config.yaml
n_experts: 12
d_expert: 352
routed_scale: 1.0
balance_loss: 0.00284
balance_bias: false
router_noise: 0.1
optimizer: "ademamix"
learning_rate: 0.000315
batch_tokens: 32768
max_seq_len: 2048
train_tokens: 266600000
max_steps: 8136
dataset: "wikipedia_en"
Below are experts of layer 5 (counted from 0) of a mixture-of-experts language model. Rows are named router (the router's row for the expert), up (a neuron's input weights, with its number), down (a neuron's output weights, with its number) and show model dimensions 0-95. Each number is 128 + 32 x the weight over its row's rms, rounded and kept within 0 to 255. Numbers have three digits each.
After each expert's rows: a language model's description of what the expert responds to. This comes from a sample of Wikipedia text that the model never trained on.

# expert 7
router:116105132140115104165112159124107105134095200145154113064127150124111051159133034161121104078112202082146107172179151125172087098101181105133142082101147174160140104122200103079106129153141143113117080140119109110109076139169167169148128049126099174123094142117205137119124092066155171137
up4:102142079140176075152114127118142067148121122157104149121176112154123104214081106144120134151074138116159165157166119145122073090175156190122193135138159138160149139091088182102124152146067151160067089105120151149140062191192206096136129109159121091146151163131132142107138080096131136130
down4:145117124123120115099154102132061144178137176156108180111138070143135177079090106222107067162093099092120130149139172112103148134098147130180148098165118137132120154073121092139175112127056150096105108166158165077129148091135179131133125101138161084070146135105065178127120132135095108080
up5:127101134136129148136113179120117086108058138168107164121151098167142089180139080157082142121118149086151139138154152085092160129138199185170099106148136135138124157064123130185111160165106116073083109083111114146139094143161180117090181102108078156155138150137114104131150108190152157139
down5:116146129147115081122102161085093108146130132155137136125189078168156126133096088157125101138143160105094090078145139070135157088174104117094155061162128136155075074113134160106123088129077140123121091169172125110093083121130166118130080123116151102057151123120126149137121137180103153106
up6:155121141180164100143107178112079132198103107152053038148156129181164115153148091109127127163169137146109160141096168121090164155202136134128099121140156122098085098102108101119170114133180140131109172118056130154091134194211091144089119104150172136132134113200129158118130091126186108128
down6:105104147095158089090131109141181207119162104093100124154097171145089126148171130142126119159102126217137090172172108096090157162154197106111109139153062127174151159180111130183148125126055140109131147123171136096089147151124120129106083131111135124166152081112133137107155100186181124089
up7:154137125154131131163131092123103095150133119159107114113122205088132089149128153143145126151108148135193101091111122100118099146084104115141142121113131138183077134028085169141148155141161148175135140132128165126118131153197107127159152147143181132099148066127168149065157149134152196191
down7:097090047131111090095081072071108102107197121139169132144179074123086148157147151172130096138110118097056184151104147094108095150127108111163163130184167144103130140137052095092094140073153197144187149119119055143166128116193168161218098111053173168137139170146108123145179084112158129099
up8:102074145081126099141135147153109091155131111154086134120113123174136114111069078086132070113131149113137126144099112155128097091185110117152063181093123143080132152161070109165133170141127101068111192098109196119136100132173091125160106127081129123172105157226097174122159083116109174184
down8:142109129110126082118121118134114113094139092098137145211044156173071118175128101090151143130151106127199108116141095131099083094169121126118143158128140135112167120126109107151159074126124143114102132153145115134104104167139137117125129125198166111093061143085164122115145097122120132161
What it handles: Mid-word pieces

# expert 2
router:110103132164107128094141159144125104179107137164174084126135106146108066194153083197079132118073172126144097144182158133166147114106156084143127127038138126167113122104178153063152124161129174121109102057146129078112093151151184190175172089118146156085110141141146155114151131124176118186
up4:116120084106084117149091152142176181110083133126154135125115151143112142116158125105097146152171102164191188186138188098108142111123172152113176124109107111145135166162130101129122122139148140156099237095155186080148091168159103132103105085177134139111112111115133125123135154154177063125
down4:115099151083175171102136085180211117149108121132128123176125157143103144143087159141157190160137116111119147161160159186164110096087167066073109166135094117116128144162121168132149109127108152166165159128142096141118111054102105161112110141115146078145121143130180117094116147100139120116
up5:120132163171154183199124090134096106158177135135139093118142140093066111128125073072103132076086089098103117140171082180110076125084132177112047118215089140155082091117111146109122197111190059122083106193111093111142084130118163129117135108081092155139095141132136140165111133127137158103
down5:141159186132101149201123080079103079152158108127154133098118160119177155117085134130127146125081148118134097190158109087119124158141133175064077144203104134115145164084148119165103130139196188104106185166136104072103127201089154125150114064127107168164110106140110160135139133136103088177
up6:160110114113093149157060090122113104166115116138158118111215144138069110106129138164175113074098142137146102141129124079122124145132174136152086153124156136110168188135150124119162100167146159112121182131119150094129109231200125143040091110148117125103100111174104140112142132116119100114
down6:151151111131148164185165082081141139136062125109106112167076107109133133161083123149111105141143126142084088199120094110157149108129095175139101165157104166090135137120157148191137156130093073108212124116113151169153181127092082118089170153155121144162095200160130162123141076091099164090
up7:150142167178126115118117111135084103142093138150108082160154118142146096129132158131083106171111146117199039124170157144164105146122117118138123105166129114165164064101110110119100163160103119141138128123084090091144064095175158144152112147078119088137148017147204110105154142135167171102
down7:092156112214112132124124151119177109123089127077159105043154106171136112091130118201150068085128131140100153153133094169108152108141161149144063088143137118171084169100143123083158134138148131067108198167131135133111133085119117060020087138161128090131103111181164141117108160084142112061
up8:078140124174069156101157115152116102171138136168116161133088102098157106150129092082123130142170134060160168103094128116142151150104148092082114135150143138166104103170102173152105142142212092109053128131115114188090208120122138132119124076061155100125169143103186135123075134091117152105
down8:144063149077130111143133130150123144132149095196136103160092093119142109100147121080146160147093112131078204141098149147101103139155150143104141150119155123148115136141163163153105157115132140140107186064164172128166134108081072172153160115090159154091102191061122119063155152153084098161
What it handles: Given names, line ends

# expert 6
router:152123169108102106123138146095085132129058098172144089080092148104083138159068089122104145113137142088159160142156121148192129150118135100088108173199184198167101135111160115110148115050123176125147128133081123129110100149171117153135201093104131147089054147163187088153109116120217181124
up4:145147142183113079047116103151142135134108190156111111081155132136115139148130126096087082125139127132111066162139111167124135145166117123128123141089099107127144106139174130143072131098166140094097155127107112095164127121153102124173161071171114095118106070202109174117111132115176082166
down4:124123126136091142095076159118134173133102121099151126120121118091186146098112130140165083122109185224108160155155123139140163114116157120132232126194147172149119169096082101112137121129149077117101181108141167119090140180129139127102088110143091116132100191109075112106116170175116136201
up5:089119103125132168116139151094116138116140123125107137210167158140091085130161124183136168097120120086134102094171106082121134149083198214199116082152180183134118090030138194116124148123126188076103107129141134107167149130126127124149176152103090091137088167141125118133188143158041115126
down5:067093105077143071119076115159140093138139171101141140138095116154165099125126115147077124138165137087134136120106152070119160112104088112132119074048128200110128149131080141156114105150164061104077095139127106105126172198099096093127123174132162115148185093056070158160165108160138050116
up6:143172145114098120092151135110122151169121120121154182122103106093196118128137137109153103153093163144115174127101104182126074133108104141166089160174158121153083118089114153121082140125161124115105176100114126144125158129136128124125168101111151172128145137097205117141140124154132128192
down6:135150160132120104151077126180096151130104117200166136142124165116098067111091101109138159201067147115145176151146103112146118089142120143124131160128148128106121166147143133126113116126142139152122143136168136099150125225071124127093176099103170164051140131136154101097101179175103128156
up7:132076100157143141205129142073149076128204126115140151148188155120148138144159147143093111070094178112073130113160155170116149161168120217173178137140139145145156127049165133055116157134132121125125169138137099092100145093161094159054123128113092106124097123165126161148044080062186110152
down7:172069119077105122137148109129147184158178172143146123144149112104175123161057141102167106122146092112161133137117089142130128156122129160186142102135147164151082138098158065128145139148063116182119099146149134084118168167110058168126098148147109081107145157087046112114197114065111156067
up8:100074114133102141132049159203137108207138106101100142132172177173139066130140109108108185150132138140126115104120164092131141105142123130162177079098106150110101140165112087111150123139135153140190103129089071113106112169164122125111125095122173115159182162169100111046081131117153105127
down8:131092176169159186121110171152101132172145101130168121111083103112187135045126134108116112131119169132124140180186150088169145139200170133068175096097083152108099143169109132112142140146137166133138125129147108169085156112104137079133081121139111112171125112147138114127098167089106119155
What it handles: Pronouns and table numbers

# expert 1
router:119082168128128117136113160136086079179131161128126083099116124119131064159121075138084117136132179100137097149155111159155136128101155115136117121123157174114108153097162094095134086152189176105123070131091138102155068180157157158159149089093103134125059143096183152115120096125175153190
up4:068146144126136114135148158179156147114113099165146160145112138129151076100100082140107149102087202133135125155070155124122186145117139120141120140107095121170140098110105149133135170125155111139047148129117196110075106124086199154074126087115096112147174082154208187131126142122116117144
down4:113165128177065130091113110117110087037123078174170171127109032102129101109163130121127084130105140111112126131160150120129141129136159111148088063090109118197142107195158129120077166042158174153128119173137152202153085137139166157115072081130139107092104100219145088139110149176159111126
up5:139112118137121087102074099163131131128142182129138162052086168172139108137158131086173174069120142208096135134109063171117119085132113145146131107089117144133227156093175151097112119139115065134130148147103192095170140100128107139152133048179104107138096137110138112040152130143135160105
down5:066074122079131125070099177149086190147114111141087172140136070164144101084145127101161149140188095159109166128183148098140125151150094103107103095108084151108122173130153116146114131138135098122115170145128161069074160106092121168116149090175109082154147077072087104122123185105152124164
up6:112125084130183134138158119194113128156091188136086120074105110129125143145132065074136123075126132086113107123032073174161121029106116154159090192117116163090174165097143130088128135099125079105138043119155148120128089139089074101152127067182098189105087153152097128122115122124118160142
down6:094137132131047115132132134106113136119145119134118141114153132132106103162156094134092159125133054089143102140113120113079117115089104109127122105155107166122096088118161106171154149138136145183150170176093072143084134156094139111149062142142135130135179072095134148185119121118204189190
up7:142135090125172083167072110085206130104155107134124146137130149156144154134154091160101142113111120105135156117091122134126109136128114189134134146131132121206072123098135139103098150115076165117112146077061180110097167135120104159139135093109174113114151104134214137090116122105152151155
down7:125156165105115114136096192112146105126141151140143133136137130104152127126152141114127087138128166155132176095059151120116138180066118144133105132103089109172173100154145114133161122097107177139112152117148175162167107193090161176129112164156144134123147103114145150101136104061149102189
up8:113121144106112138151193138116084103120153120110155142137147107111105170112088087145136084137171103094163106105164141123174094134151162087192193131109114140091179091101117075136170155045138110150043141115082144145136059115128157113084110147115096145101111125188126163128157079097108117143
down8:168163097093141162152141125101097111138062149169131057125123149128107116076122159149093208086107068157070131112140190120145132139170088129126175173148158172163133174170145088186149146173157119147139122150140137107057154103116111096062168147081177179195139143136111165085125117079110095137
What it handles: Word-initial fragments

# expert 5
router:141163125157135099177147197164099105095174174088104108142135138168116096150069099139117090151121135065129115154166134145107081135124164114074125176133153190137109110143158104112160165124163131143102136153110121169120052131148148125139128122119131186083083138153188150102126094106157178157
up4:129137115192105089133126117156161137134106118159117141124120165125142116130143129075096104144147154115105103207143107172104123129099097074125135139104178130089145145149089114123058075122160136122107147150115081157108107133140152165206111111116147127139139109120124114135154179150136183141
down4:122158118122105120155144083137165133107136129188134154148141095124131128077138163103066065126085168123146128116120094096161140167073187119138087107114110132123148142201084124114122107153085097061172144137172108166150106135068152088141096122161129112113131126155143117082143141125153091122
up5:131114093071169142102125144145153104142120143166091159141100124143147126162082108168162164144140102110174147154108163148113114113146114139179126143111163098141123080137145142076172130100165094144079137062130086115130082096117129146147189100081132148160159136171121133137176111134141096142
down5:056127120130166127089068096141094118121126067130113149136144126110117114151072158101150142140115096107110139132134134115086135121142101109174141051106143142147118202156085134169138111106072141149105099145161050103147084126052145123173160109128205111138151116177151164135126133125139095180
up6:135093164202103124154178178139070142106158093149135138097104156145087153150109168158124167193109123146078083118088145133128135068151145115140122114106157127114127086101162153077112158130157107190125103142105165034139094168201109107180141154096091194169075074140148173134157144165115102147
down6:154139137100152110095099174115138121066162133123081154146155130176095137117123122153118164148150125132133147132158174103106135094128120143110126115147113153142077108085165115120142114161101184086068072142107178109138155190134174133135100095136138128159167138118108097161149073175123100124
up7:128102123145133159071136187192135095107113136174098148115164161129135110113155130113117160135105105125129054093169113124113138079178101112081112098104121123143146102138104179085100198076139193131166112162123144119136134130146152113147107154104052129134120094088184162007171127145094124115
down7:080116131109128114101141102181101146109115180121083164105105121107111136131116146109167149128116044073136124078144080071158227128124124099099096103102166116065159120126118102091104157153122152118127092172195187153141134186119165080168148183194123149131182149092137155099141135175113160149
up8:117167130134054181126082180217156075156089110143098163108162113139117128119159132090153123135121109157207068171089146181148142135115111120122153092076120197182068065088159130101151080162086138147154150119103123108116104111122154155136131100126165120124171072123110127129184128154097170161
down8:118172144109174141127081162142175090108134113114113083177155148087105112076098142149115104099076137150146124150156125151169115059122188136137096089135186176155093094071179169144102167187144191167144128122184116126136148128139175099140091060125148157137125086168143161169131151092097153186
What it handles: Coordinates and figures

# expert 0
router:127078140136111163178102140092078112211144166129101091107111135140008065165079100163105094131095163095128129139136155155154116137133139162169147151052195147201142101146164121122146129160132173123127123117070126080150108173207104134159134102107102151109118119151142151110131132078116152128
up4:120069101066181208139169181168163085132105135200152149075056143118085054131189136181141188171151092108167178112214193114127121141163125128124120054128156173102102116097082121113152159118163173133134102151120143152170146146104116111109091162108126150114134132140129066029123105121148154098
down4:121079103156152139152137117160136079155163122141083139144151158104120087157110108118103167149117142141134067164155204056119090127163186147144086136146145162101113154176137113114119107150118087187127133126135177133151169146122138106077145173161189169159129164158154151101104122099121093048
up5:162190182134076170087111118154110180117096171063079172129157082156123127138131109137115138117099142085160148093151127177190174088079137128153140107116150158069122110152112136057160151143178135116105129171126115146106119114133136120117045067130090112120090130192147156153138110119113116178
down5:134234148071095126111133071146126170111108148121115042114146118094162118116122146149107119122106080188114185109116067216102161099129140129089147154124122136093118215149125128136144150155142089158111185189103122188132101089056120101094098157146150085184134136154122080097132114105170135129
up6:103073180123133166129122129146170130133087143096108181169124174137152184127143094116177164147154150161110117170115117077120078103137188080115025182134109136131096171059099088105087132104120171150056146088104089083089107158102091131085177106141088149094128134127224145103149118169134129178
down6:092145165113172133166122143158135143111086152104112138098146148133144152070085061116156140156129116138120103185152139094116084158148119091107073135146078151115121126121070070112145136070152137134077105095146130091180133124116100109144188120101094160110140143097097205100141129140108131088
up7:099117107112182092025175185150116163127087070091177149168117125178086105139145129130099114105120092081142188086163072089159128147113131152113116190080160158152133121143112124170080162067100148086101130086119106139160108115127147182127111116102122096180157069156096124123110105122087144135
down7:138144136105101112156209066130189139118108111098178127164176143171123178160109105057141145104153143128121122102127174156104117163098080139183101150137151075113128111200116140178134131100142118093095156153108119159168151094166139140116078083071139107144085140111161159081084078169110143100
up8:136124169166097127102147118147129145109121168094119114119119109182205121128145117145140076128118134114095167178094115116092132103147170094133114167161117138114130117169096128140127187112094116053121124126155095154151075196124134111105114106156137152108129110192139108145128159172113163138
down8:153152178077151083163121123106140113115119102164167166100106121160113086215151163235069110154129131136076164155150117220122112118098140136121122125141139157136090111138149107129171118099097167148139058088166135163134132117115113100119074140157139190101074133196132172192157114114126091108
What it handles: Month names, clause commas